{
  "n_layer": 12,
  "d_model": 224,
  "n_experts": 64,
  "experts_per_token": 2,
  "d_expert": 160,
  "d_shared_expert": 0,
  "activation": "clamped_swiglu",
  "moe_layers": [0, 1, 2, 3, 4, 5, 6, 7, 8, 9, 10, 11],
  "router_score": "softmax",
  "normalize_top_k": false,
  "routed_scale": 1.0,
  "balance_loss": 0.00395,
  "balance_bias": false,
  "router_z_loss": 0.001,
  "init_std_router": 0.0108,
  "lr_router": 0.000803,
  "n_head": 7,
  "n_kv_head": 1,
  "head_dim": 64,
  "vocab_size": 8192,
  "norm": "layernorm",
  "norm_place": "pre",
  "norm_eps": 1e-06,
  "positions": "rope",
  "rope_base": 10000.0,
  "rope_fraction": 1.0,
  "qk_norm": true,
  "attn_scale": 0.125,
  "tie_embeddings": false,
  "parallel_block": false,
  "init": "uniform",
  "init_std_qkv": 0.04,
  "init_std_o": 0.0,
  "init_std_up": 0.04,
  "init_std_down": 0.0,
  "optimizer": "adamw",
  "lr": 0.00147,
  "beta1": 0.95,
  "beta2": 0.98,
  "weight_decay": 0.092,
  "lr_head": 0.00837,
  "warmup_steps": 367,
  "schedule": "wsd",
  "decay_fraction": 1.0,
  "decay_shape": "linear",
  "final_lr_fraction": 0.0,
  "batch_tokens": 65536,
  "seq_len": 256,
  "doc_mask": true,
  "train_tokens": 672300000,
  "steps": 10259,
  "dataset": "wikipedia_en"
}
Below are experts of layer 5 (counted from 0) of a mixture-of-experts language model. Rows are named router (the router's row for the expert), gate (a neuron's input weights, with its number), up (a neuron's input weights, with its number), down (a neuron's output weights, with its number) and show model dimensions 0-223. Each number is 128 + 32 x the weight over its row's rms, rounded and kept within 0 to 255.
Before each expert's rows: a language model's description of what the expert responds to; "gets" lists some tokens that make up at least twice as much of what it gets as of all text. This comes from a sample of Wikipedia text that the model never trained on. Tokens count by the router's weight.

# expert 53
Sentence-initial articles, prefixes. The at sentence starts and table cells, plus word-initial prefixes in technical prose like co-ordinates, ret-ail, ac-id.
gets: " The", " |", " the", ",", "The", "In"
router [150 169 106 157 163 150 111  87  99  93 162 161 141 137  99 109 170 166  84 166  91 169 104 161 149 154 139 154 150 171 146 165  97  82  93  85 155  92 137 153 142 162  94 161 167 146 136 159 134  85 110  95 124 170  85 149  94 156 159 130 103 171  93 169  98 157 168 186 160 105 163 152 156 159 172  98 105  98 172  78  97 100 167 164 101 132 147 101 160 155  81 161  91 177 101 143  81  98 109 162  96  81 178 158 152 121  97  92  98 151 104  92 172 163 163  97 174  97 164 147 154  88 104  85 158 165  94 102 103  98  87 122  95  96  92  91 120  91  90  89 158  99 173 143 122  90 108 148  88 177  97 157 104 158 152  83 145 145  87 101 148 131 170 157  91 102 104  79 150  95 146 163  83 100 103  99 102 101 156 161 156  97 161  96 175 155 159  82 165 169 169 167 100 100 133  91  95  99  95 102  99 158 121 167 157 149 164 106 101  93 153 158 115 157 161 161 157 154  99 165  93  74 109  93]
gate5 [154 125 100 142 177 154  66 118 125 119 164 128 165 123  98 128 167 128 118 171 111 161 132 147 140 157 128 141 128 143 124 165 126 110  96 136 131  89 175 133 160 163  71 139 155 171 134 162 120 102 111 120 110 149 127 152  88 155 180 164  91 164  77 139 104 169 150 150 114 116 181 170 155  98 168 120  80 106 174  73 120 110 137 143 155 128 188 114 132 150  81 155 128 177 107 100 113 127  76 197  73 111 103 119 164 100  97  90  94 173  97 118 162 156 151  88 130  99 192 125 166  99 119 105 165 166  84  91  87  86  89 151  82  84 101 119 148 110  89  83 165  95 177 182 130  73  94  85 110 150 154 123  84 128 172 107 174  79 124 124 151 117 163 165 123  72  89  86 134 131 132 172 113  90  93  95 137 104 163 168 159 102 210 102 174 172 136 113 140 147 183 175  62 111  66  84  93 110 104 107  78 141 176 168 143 135 169 135 171 118 157 146 116 129 127 145 148 131 124 171  92  80 114  81]
up5 [189  86 132 113 127 104 115 121 135 105 164  84  89 138  71 117 141 155 148 127 157 144 140 110 116 151 173  99 159  97 125 113 195 115 123 156 137 157 138 176  98 107 119 109  94  81 134 123 172 129  81 148 136 121 142 175 123 100  99  74 129 118 133 110 114 128 183 161  98 116 153 117 123 117 106 157 129 146 107  68 140 133 150  94 108 188 192 129 136 112 122 124 105 173 111  64 128 161 135 111 134 153 168 168 177 106 119 100 138 100 148 156 124 129 107  90 127 146 148 118 123  92 176 162 105 194  86 130 131 150  70 213 139 153 169  92 114 118  86 138  68  88 153 134  97 139  69 132 158 156 207 201 184 171 167 100 115  77  75 114 108 150 128 155  71 109 161 179 100 137 106 153 114 173 142 136 154 181 164  95 146 144 175 172 127 172 139 142 157 122 103 180  98 158 149  51 136 122 155 154 130 171 190 134  69 119 160 177 147 135 179 178 164 151  89 115 144 159 121 194 137 141  98  75]
down5 [113 142 143 125 117 107  83 145 151  74 132 120 104 121 125  95 137 101 147 120 151 105 164  85 126 146 141  89 154  64  83 110 113 123  44 103 183 160 126  88  56  86 140 171 143 166 135 127  96  88 118 146  61 133 121 115 203 111 173 129 149  92  89 158 127 115 178 140 104 174 164 167 187 127 108 141  78 158 183 136 169  84 142 104  99 163  71 153 153 103 103 145 232 134  87 148  97 153 126 138 155 114  92 164 132  99 126 155 129 161 107 116 147  86  69 151 116 184 125 125  87 129 119  78 171 131 112 161 146 140 165 127  72 146 105  81 113 159 103 115 187  98 113 155 131  94 164 119 170 112 123 114 185 142 118 124 164  74  89 173 128 145 158 157 120 115  96 142 131 161 143 171 191 109  73 112  57 160 126 197 160  83 149  79 138 158 109 131 172 151 172 121 153 125 124 143 135  77 177 173 109 101 154 102 108 176 169 149 106 113 109 131 164 144 136  79 127 148 110 128 129  85 147  98]

# expert 14
Word-start pieces. First pieces of content words and new nouns after of, as or for, in science and plot prose, such as germ, Sp-artel, comp-ound.
gets: " K", " the", " \"", " b", " P", " her"
router [164 173  82 147 159 158 135  77 104 106 151 158 165 142 108 105 151 159 130 163  85 152 104 158 159 166 123 159 161 157 147 146  95  81 106  97 172 102 105 180 154 145  99 156 161 168  67 162 141 106  99 102 131 164  93 152 101 156 165 108  95 167  87 169  89 153 161 170 175  98 156 163 157 156 166  89 110  92 168  90  98 103 169 153 189  92 151  91 157 152  86 153  88 165 105  87  83  77 102 164  99  94 168 163 161 176 110 106 104 168  90 101 144 168 162  85 150 101 165 165 152  95 111  95 150 159  91  95 123  87 103 131 100  93  94  98 117  90  93  90 159  87 168 137 166  93  97 136  99 157 120 169 103 154 157  93 141 131  85  99 103 170 152 158 106  96  89  84 151  86 164 157 102  94  84 108  99 100 158 158 151  95 158 100 151 157 158  97 142 156 147 160  96 123 161 101  98 101 102 106  94 161 127 167 161 152 164  94  91  84 174 169 109 161 149 166 169 140  96 162  94  82  98  91]
gate5 [144 152  70 100 170 121 111  65  89 126 140 178 161 148  80  90 185 131 125 154 107 142 110 139 149 150 111 135 164 174 125 148 139  88 105 106 176  87 145 155 189 156  81 159 139 144 158 167 112 111 103  86 118 161  92 184 125 175 168 166  94 148  83 168  82 143 145 138 137 106 125 146 159 170 154 120 103  96 168  87 127 102 163 112  84 169 189  92 172 148  92 143 109 137 124 131  87  92  72 154  98  88 142 161 136  96 120 121  74 150 117  98 173 141 127 109 116 107 147 132 180 115  96  94 160 192  96 127 120  69 115 175  97  79  82  99 129 109  96 130 137 107 167 142 121 101 107 122 108 162 171 189  88 156 170  93 135  71 110 126 154 102 166 174 101  97  87  72 184  75 162 153 119 120 141 112  84 116 166 163 174  84 145  74 144 130 155  79 147 123 161 197  89 155 118 115  78  93  96 133 126 154 122 126 126 180 170 100 135 125 181 111 142 186 159 146 125 148 117 163 124  70  81 118]
up5 [154 134  69 111 196 119 115  69 115 147 140 134 157 101 141  60 148 178 142 129 112 154 155  76 119 133 151 143 138 119 134 133 166  89 126 109 119 191 105 133 174 194 112 160  69  93 100 120 132 145  72  86  94  96 153 132 141 124 156 182  68  93 146 136 126 124 114 101 180 107  75 128 120 141 124 123 112 129 125  99  83 147 106  49 107 158 140 151 207 169 106  94 165 117 110 119 154 153  69 139  92  99 197 184 103 111  84 163 139 118 117 112 107 118 111 147 137 161 175 134 122 119 118 111 113 191  74 118  88 119 147 117  86 113 159 166  92 149 124 164 114  66 176  96 119  83  93  83  75 143 147 157  73 154 132  92 124  84 113 176 164 113 147 158  93 181  93 144 166 121 124 138 120 132 125 166 101 134 177 150 183  80 123  72  84  81 157  94 155  67  97 136  56 189 118 128 139 142 119 135 134  91 125 101  74 180 128 149 136 134 127 139 129 185 134 127  62 123  99 127 154  99 107 145]
down5 [184 183 110  77 129 130 145 118  64  95 151 118 147 146 137 138 132 137 153 174  97 180 107 115 139 138 110 126 125 166 158 205 127  93 197 126 148 173 113 148 156 129 125 142 161 136 175 120  92 105 107 158  87 169 156 160 120 105 100 102 144 108 127 119  64 161  92 136 118 125 115 100 151 111 129  97 122  71  74  95 119 131  86 165  92 134 139 197 132 141 103 138 144 136 131 119 139 117 168 135 117  89 179 137 161 131 126 100  85 115 104 138 142 153 152  89  99 180 119 145  62 139  92 113 158 148  85 100 166 174  71 125  31 110  73  87 192  81  97 126  87 111 126 129  82 130  88 117 119 142 157 162 148 123 133 109 190 161 166 148 151  99 122 146 163 120  91 105 204  39 130 179 161 118 200  74 110 135 133 130  97 100 104 168 130 160 147 104 128 161 140 138 140 140  92  73 110 136 109  77  60  79 159 170 179 171 152 125 162 144 120 158 107 104 165 114 174 166  95  98 154 149  94 132]

# expert 24
Film and music lists. Word pieces and spaces in film, album and bibliography entries, such as Char-med, el-aborate, key-s, single, and line breaks in infoboxes.
gets: "\n", " ", "s", "==", " his", "–"
router [157 167  92 110 155 155 140  90 100  84 154 166 139 111  95 116 166 169 164 179  88 156  86 168 161 165 135 156  85 151 165 177  83  83 100  97 167  86 141 151 156 175  87 148 156 164 150 156 138  88  93 100 130 156  95 155  91 161 151 137  93 150 101 161 101 178 165 149 119  94 155 152 169 167 164  89 102 101 160  99 122  86 155 172 147 111 165  89 161 164 102 164  89 157  89 105 103  83  92 160  93 102 122 167 164 104  97  91  96 169  97  91 172 174 159  84 143  92 162 153 159 110 123 107 156 150  98  95 149  97  90 154  94  97  79  98 107  94 100  84 157 102 154 111 142  93 105 111 101 151 115 156  95 157 112  98 111  86  83  95 110 142 167 154  90  74 101  97 108 102 160 155  98  91 160  75  90  95 163 154 165  85 145  92 147 161 159  83 103 164 157 164 112 156 115  96  85 107  90  95 104 163 170 171 166 160 159  94 133  86 152 147 132 154 159 164 164 155  95 163 108  89  96  84]
gate0 [185 156 115  71 135 138  59  96  73 105 163 141 151 173  94  95 135 156 151 135 106 122  70 132 168 150 106 146 148 162 160 139  89 121 117  92 158  70 156 113 151 138  93 126 158 154 159 161 125 108 131  61  81 158 148 157 113 123 149 109  86 187 101 160  80 173 119 114 142  98 135 149 123 145 193 126 102 134 149  53  98  60 181 165  78 172 165 116 114 162 114 161 138 152 123 121 106 120  81 157  73 110  76 165 171 108 126  98  91 156  86  97 152 135 151  92 124 119 173 120 149  73 102 120 182 135  94  80  41 132 117 190 120  97 102 152 133 100  96 124 183 112 129 155  88  61 132  81 121 182 136 157 125 123 155 112 129  70 115  95 170 137 148 164 110 138 109 134 131 130 163 163 101 124 155  87 125 106 119 165 156  98 138  73 120 107 161 125 128 191 144 169 122 110  89 105  95  89 122 108  86 201 113 137 168 196 133 137 186  96 157 156 114 160 143 136 148 181 102 129 140 139  96 122]
up0 [ 90 143 171  88  83  89  52 110  89 147 107 155 159 119 149 121 143 146 177 102 147  81 119 111 157 110  78  98 122 103 143 129 126  67 117 132 142 128 116 140 112 119 151 120 112 106  62 154  98 140 167 142  86 164 158 131 107 116 151 105 125  93 152 139 104  96 139  80  91 119 124 145  96 133 160 175 147 174  90  93  95 151 109 166  44 159 154  71 106 138 147 109 125 182 152 140 147 160 101 123 143 132  65 109 161 130 114 136 111 121 100  50 120 157 140 162 109 150 167 131 137 124 148 131 134 150 137 101  57  96 138 189  85 153 173 176 220 112 134 140 168 102 163 160  49 106 165  80 140 111 112 111 143 113 197 151 163  72 114 153 222  75 130  85  62 112 134  91 147 170 143  79  79 144 163 110  89 103  94 159 102 113 142 124 130 106 123 101 111 203 126 148 114 124 110  98 159 158  96 163  98 145  91 124 166 177  78  90 177 130 103  99  88 156 132 134 129 163 137 158 109 123 148 147]
down0 [122 127 152 120 100 113  76 135 117 149 115 119 171 112 100 116  96  81 126 165 148 132 142 129 143 122 148 126 147  65 102 158 133 144 130 154 149 131  87  94 123 112  50 121 144 127 103 173  68 106 130 144 105 121 126 177  94 138  55 111 125 129 195 126 117  86 127 190 103 139 139 196 188 110 117 146 147 112 132 144  98 109 110 143 116 162 116 186 119 137  97 131  99 158 169 173 120 206 212 159 155  68 128 136 156 182 106  81 137  99 118 191 101  69 126 134 123  86 131 179 111  85 147 161 152  84 128  88  91 162 109  92  64 138  96 136 173 157 118 156 126 157 134  69 169 130 147 156 156 121 149 151 169 128  74 169 157 171  76 173 180 138 110 128 146 121  98 157 103 153 125 137 172 135 125 110 133 138 113 157 126 197 149 111  94 121 114 205 160 115 134 130 101 102 116  96 206 188 144  58 173  97  96 126 131 118  94 135  85 163 106  52 104  96 121 137 143  96 165 151  89 132 156  82]